{
  "d_model": 256,
  "experts_per_token": 4,
  "d_expert": 192,
  "router_score": "sigmoid",
  "normalize_top_k": true,
  "balance_bias": true,
  "lr_router": 0.00188,
  "vocab_size": 32000,
  "norm_eps": 1e-07,
  "dataset": "wikipedia_en"
}
Below are experts of layer 4 (counted from 0) of a mixture-of-experts language model. Rows are named router (the router's row for the expert), up (a neuron's input weights, with its number), down (a neuron's output weights, with its number) and show model dimensions 0-255. Each number is 200 + 20 x the weight over its row's rms, rounded and kept within 0 to 999.
Before each expert's rows: a language model's description of what the expert responds to. This comes from a sample of Wikipedia text that the model never trained on.

# expert 35
Description: Surname endings. Final pieces and common forms of surnames in lists and tables of people, such as Smith, -mann, -ić, -son, -berg.
router,187,176,205,205,232,198,181,238,231,216,166,166,174,190,158,209,165,226,213,185,213,198,174,199,176,224,225,184,202,166,195,164,199,183,199,195,209,177,227,180,147,245,195,181,187,193,207,227,197,199,215,168,194,194,262,191,211,183,187,203,236,203,161,173,206,198,195,195,201,191,221,189,217,161,188,217,179,217,203,200,215,207,230,221,182,168,197,202,197,182,206,195,199,194,227,191,197,208,211,206,183,197,212,166,232,221,209,172,188,167,229,186,167,220,202,211,214,209,184,221,211,203,217,165,159,208,182,170,167,194,223,191,239,191,197,232,183,158,187,229,191,153,219,163,183,219,216,197,202,174,195,203,187,197,195,238,184,209,209,173,234,206,203,238,181,183,191,203,210,241,212,195,207,201,175,238,230,224,195,178,172,207,195,203,202,195,220,179,201,204,189,200,213,201,206,181,167,187,219,190,205,185,197,213,198,192,186,228,189,179,196,216,190,205,211,201,210,192,201,180,201,211,159,226,205,200,192,188,173,200,207,196,222,223,199,216,158,196,240,194,217,163,209,213,185,216,232,210,212,182,183,194,205,200,209,227
up0,215,223,208,190,214,199,188,186,176,178,228,221,178,201,175,196,201,213,192,212,195,210,163,196,210,216,155,183,213,211,198,199,178,215,204,188,205,180,206,262,195,211,239,166,214,165,233,171,185,218,170,169,221,223,203,182,227,199,199,182,205,189,206,207,185,206,183,213,172,221,199,231,195,190,192,230,214,216,158,203,179,185,182,191,179,168,195,169,233,157,210,180,198,212,189,207,213,219,205,166,199,202,185,221,249,227,216,191,227,221,215,227,166,226,198,185,221,192,175,233,179,185,205,179,222,178,219,198,218,180,194,205,204,199,166,187,218,199,205,192,214,184,214,217,172,193,237,235,222,189,183,187,176,195,192,213,206,197,185,197,210,217,172,188,185,197,173,194,198,212,207,179,189,214,245,215,212,229,194,199,210,194,182,168,178,194,180,239,158,211,171,210,196,205,217,217,193,169,225,174,220,176,227,184,204,187,188,179,207,222,204,198,192,206,192,193,207,210,185,188,167,238,170,224,197,205,191,189,178,217,206,207,219,196,176,178,181,160,201,196,210,190,179,227,147,222,207,186,206,221,166,235,173,237,218,212
down0,209,204,203,175,181,191,224,190,188,211,190,177,185,201,202,232,188,186,189,219,209,166,195,162,195,208,243,226,204,190,200,208,190,207,212,205,179,217,188,182,176,211,192,222,222,190,192,222,192,174,244,240,186,211,181,212,207,230,221,228,188,216,219,192,188,189,225,183,230,205,178,190,187,187,188,192,160,206,223,203,187,188,206,187,215,210,179,230,197,243,206,220,215,188,210,194,171,165,195,203,237,194,222,191,212,144,198,208,213,171,217,199,214,210,172,224,206,228,191,141,197,217,190,234,181,222,196,205,213,218,189,219,217,215,217,236,197,212,213,177,218,185,185,182,192,187,193,181,194,181,203,159,189,218,220,222,177,181,205,211,206,212,226,231,209,231,226,189,189,196,199,174,189,226,168,202,192,180,197,181,231,230,192,249,203,191,208,217,239,200,220,202,208,202,204,182,200,212,191,204,164,232,189,251,189,202,204,188,193,224,192,208,207,224,207,189,186,211,177,178,215,178,230,196,165,188,222,194,204,243,222,220,161,206,193,221,214,194,197,172,186,187,207,185,225,232,173,192,179,173,245,178,211,145,174,209

# expert 62
Description: Final parts of names. Last word or piece of institution, venue and personal names, e.g. Carnegie Hall, Heart Association, asplundii, Uchimura, Birkbeck University.
router,188,204,210,182,243,179,207,222,216,222,149,175,155,185,179,191,190,178,223,190,183,203,189,208,188,238,187,172,176,203,199,196,194,164,183,199,199,236,211,171,198,213,223,212,184,173,188,235,162,191,238,176,227,209,234,211,224,173,208,188,200,179,195,185,185,232,167,189,207,190,211,197,206,220,197,239,187,197,222,195,217,192,216,228,172,185,178,213,214,194,194,196,204,206,223,190,196,198,199,223,196,173,215,205,237,200,222,160,163,195,210,198,177,216,178,211,193,194,208,199,198,217,199,193,202,172,185,187,198,199,210,192,191,179,185,239,176,186,202,208,200,177,190,167,183,255,224,222,195,209,229,196,200,203,181,215,170,192,200,193,211,173,179,243,187,190,198,195,156,228,216,196,211,203,173,231,235,203,172,180,174,203,217,220,222,183,216,197,220,174,174,204,220,193,215,192,178,182,219,203,223,205,214,192,195,210,180,197,200,204,215,191,220,216,222,196,177,179,177,181,171,187,184,218,220,225,191,218,182,171,226,217,215,230,196,186,154,181,220,206,187,159,252,211,207,210,219,172,200,143,211,188,181,196,219,222
up0,197,217,222,210,210,226,227,245,180,204,188,207,181,200,204,199,190,214,218,206,227,207,178,170,209,231,192,176,161,171,220,199,226,187,220,211,190,202,176,196,188,215,221,163,191,201,230,170,182,218,193,183,217,203,188,204,199,200,175,209,212,195,174,210,227,219,227,214,212,178,182,191,186,165,225,191,177,175,187,225,221,192,216,210,214,215,231,232,191,184,205,217,199,211,201,204,224,234,192,210,202,186,201,185,191,198,212,157,204,196,210,225,204,233,197,195,183,162,207,177,152,172,217,197,207,157,236,220,200,174,177,227,210,216,219,209,158,191,187,218,207,181,175,205,198,218,192,181,194,224,210,184,218,194,213,182,200,223,198,206,164,195,227,215,236,195,153,206,152,214,172,222,196,214,219,187,214,191,199,221,195,240,204,226,190,229,223,208,186,212,183,191,184,191,171,218,197,173,199,171,166,215,208,203,188,242,224,211,203,195,188,164,198,184,196,192,195,215,210,165,184,226,217,194,145,181,180,187,151,207,197,172,193,210,206,194,188,197,193,233,189,185,197,202,215,203,225,222,166,176,257,230,215,198,218,193
down0,208,179,217,191,215,220,194,211,180,191,195,179,206,169,206,194,225,205,174,191,173,182,180,206,220,223,201,197,221,170,196,230,165,192,185,200,213,198,219,191,206,227,208,192,204,225,203,215,211,158,155,218,195,202,224,196,207,176,212,190,205,177,190,183,189,195,213,211,250,219,209,181,202,215,223,191,195,226,215,229,194,226,219,170,203,218,182,195,217,211,189,203,219,194,173,214,224,236,201,189,237,201,179,168,189,208,188,250,167,203,197,190,243,194,201,186,197,200,222,166,177,217,204,227,219,190,175,203,239,212,197,203,198,189,190,205,228,206,195,210,215,237,199,223,194,232,182,255,164,165,165,211,212,168,225,217,181,196,204,223,163,211,231,151,173,204,179,203,196,188,202,227,194,169,189,183,197,167,171,202,198,197,203,195,193,176,184,207,244,180,230,218,167,198,182,155,242,232,215,224,200,184,195,177,182,196,150,195,199,189,190,200,211,216,197,174,205,203,189,196,194,171,204,186,238,187,184,196,227,181,213,215,210,205,216,211,187,224,215,186,206,217,214,207,226,203,158,163,224,193,173,180,209,220,206,207

# expert 59
Description: Given names. First names of people, often after a title, comma or by, such as John, David, Michael, Stephen; also some place-name starts.
router,200,220,192,157,228,180,197,201,204,209,198,152,197,196,170,191,186,215,206,154,193,223,195,208,155,241,204,187,205,178,212,161,188,223,198,215,217,191,207,178,199,231,207,221,186,178,195,210,182,206,199,167,215,222,265,183,228,182,213,164,185,212,180,180,162,236,180,209,201,193,185,196,225,191,206,205,186,217,192,214,244,185,202,212,190,213,208,192,185,204,165,211,208,201,257,185,207,203,202,193,202,221,185,165,267,205,187,192,184,172,193,192,187,233,199,216,240,221,209,185,203,218,212,211,198,249,192,185,199,172,230,176,231,192,227,257,219,156,206,202,215,178,207,192,202,198,217,196,201,206,231,210,171,194,201,203,210,199,174,234,222,199,204,209,209,166,203,145,209,186,231,195,203,199,219,203,224,256,170,209,173,187,199,185,197,191,180,191,188,181,202,231,191,175,216,188,186,210,205,193,196,205,185,203,207,197,182,226,207,214,216,203,215,221,201,199,179,197,169,206,229,217,180,173,226,217,201,189,219,189,205,201,209,211,206,216,211,206,216,202,240,192,217,190,176,191,213,194,226,184,198,194,191,180,198,222
up0,207,209,192,210,172,209,204,225,202,218,184,192,212,220,238,250,209,220,213,202,252,206,219,200,209,200,240,185,220,221,183,216,146,222,191,189,168,200,203,184,219,241,218,193,208,191,186,210,183,191,207,211,178,216,188,196,240,216,203,214,198,200,204,175,200,218,219,181,218,206,191,199,219,208,190,214,192,207,162,191,193,221,192,184,203,232,211,201,167,204,171,186,200,187,204,195,204,200,168,193,184,177,209,190,200,202,183,182,203,236,201,235,188,208,220,200,250,213,208,194,228,204,195,207,179,212,192,234,215,195,210,161,204,187,171,205,214,183,223,218,180,189,178,179,250,185,201,209,200,164,218,165,192,193,192,201,146,231,220,212,235,189,235,233,229,192,182,188,209,153,194,193,176,220,212,177,258,186,232,181,219,226,230,207,223,189,171,165,213,134,192,175,179,206,167,167,175,212,202,215,200,179,176,204,206,198,233,242,212,185,182,197,212,201,220,180,228,222,185,209,196,202,223,208,204,202,203,198,194,191,203,221,198,209,183,189,175,206,203,205,208,226,177,210,203,195,166,187,201,201,230,219,204,193,208,210
down0,163,193,194,211,170,196,195,158,161,199,198,187,192,224,169,232,176,218,200,210,212,216,197,202,227,185,182,244,192,209,225,222,170,196,215,223,197,179,191,225,186,222,221,160,166,223,215,183,181,209,195,242,207,220,174,163,212,170,153,198,219,218,196,178,203,192,218,199,234,197,194,185,209,184,217,223,199,199,199,203,217,182,190,214,207,249,200,153,178,163,203,221,239,175,173,191,203,205,206,207,183,169,208,175,206,186,180,171,202,211,205,192,175,227,192,183,174,194,244,193,207,197,227,229,198,201,212,230,178,215,206,204,209,198,229,185,226,170,217,218,174,189,181,229,189,177,178,227,206,196,160,194,202,197,217,220,195,205,220,206,201,198,224,224,179,213,193,183,226,206,191,212,181,211,173,166,181,206,194,182,190,230,201,186,231,202,203,186,190,207,184,194,171,202,185,200,193,185,197,199,205,167,213,216,174,216,225,238,175,199,198,190,222,169,198,199,184,180,175,202,188,167,210,202,181,213,187,182,236,208,210,202,236,201,191,207,182,184,203,262,200,200,208,198,183,178,174,174,144,175,177,179,206,208,177,209

# expert 46
Description: Prepositions. Prepositions linking a noun or verb to the next phrase: in, of, to, by, from, during, between, through.
router,183,214,170,190,229,190,170,204,229,197,217,191,195,198,188,182,181,209,223,177,203,215,192,188,190,196,209,197,207,220,213,158,183,222,192,194,213,236,226,194,201,195,178,205,158,214,177,169,192,207,240,171,232,192,217,212,240,217,168,193,186,187,165,188,180,214,178,219,200,169,194,197,215,204,213,205,182,192,220,217,205,205,197,204,229,224,160,151,203,195,171,196,210,208,193,211,161,212,170,215,195,176,201,196,196,159,215,169,226,228,214,193,204,209,195,189,251,221,207,199,212,202,163,184,183,190,213,193,186,165,213,196,220,207,224,214,239,191,226,228,211,207,192,207,195,228,172,192,224,204,224,152,182,205,222,202,206,219,210,218,237,200,235,200,194,224,203,202,171,196,236,158,201,213,208,200,222,191,161,218,204,203,169,229,205,205,212,187,232,207,202,180,235,206,210,189,208,178,218,197,222,223,226,184,170,202,177,194,179,233,215,205,206,212,193,174,210,184,189,226,211,194,193,212,237,172,227,193,218,174,217,204,223,193,188,202,227,202,217,196,218,137,238,178,212,204,216,207,218,195,163,193,207,177,233,186
up0,203,200,200,213,209,199,203,156,212,201,172,225,204,204,222,160,178,197,192,210,190,196,186,219,203,164,226,203,194,233,206,202,194,192,198,196,206,195,189,217,177,202,201,186,190,232,193,221,196,193,203,196,188,195,204,175,185,225,199,201,169,210,177,223,209,179,223,164,190,162,177,203,180,214,188,140,197,230,231,207,216,208,188,176,165,194,162,169,220,187,178,210,162,199,219,192,223,184,223,212,201,168,172,222,165,182,207,198,185,182,187,224,209,199,194,187,203,181,211,188,215,216,186,228,247,191,215,201,209,195,193,185,185,208,200,185,193,182,226,180,198,201,153,194,255,175,180,197,196,180,220,193,211,195,223,201,218,197,229,226,248,177,184,211,175,209,167,213,192,202,188,215,186,173,187,164,186,197,203,224,194,228,188,244,192,177,215,154,198,248,202,204,237,180,196,215,210,209,179,228,180,200,208,200,178,181,199,183,199,187,187,210,216,206,163,186,182,195,229,172,169,203,209,241,155,242,203,219,178,218,204,181,200,201,197,171,161,213,198,217,185,195,197,197,170,180,215,178,191,160,208,196,188,160,192,215
down0,180,182,188,179,190,210,187,184,210,189,196,196,163,190,207,220,179,220,228,226,210,188,237,201,232,241,172,204,187,202,204,201,189,204,184,214,226,195,185,191,214,185,226,206,220,207,200,193,196,202,209,222,162,185,177,188,216,231,206,198,183,212,222,189,200,203,185,195,188,191,185,217,184,183,217,208,188,213,181,210,199,188,210,180,196,187,161,196,226,171,178,188,217,195,231,160,193,205,200,163,185,209,227,191,279,179,180,214,218,220,230,184,192,186,222,195,221,193,194,224,197,206,206,187,202,210,207,212,206,205,208,214,242,209,205,169,244,244,221,181,231,156,184,215,169,187,215,190,163,183,181,210,199,209,192,239,237,183,201,164,189,245,209,197,170,207,199,190,206,202,214,208,184,222,199,192,176,159,186,208,194,175,210,213,189,183,213,191,215,199,186,215,207,196,177,222,194,202,204,187,219,159,178,197,189,193,169,224,184,206,208,145,174,171,170,186,175,219,223,208,187,191,196,190,210,178,191,236,215,242,180,266,219,210,202,221,215,213,213,205,196,197,220,215,156,201,159,186,210,183,193,186,197,198,184,225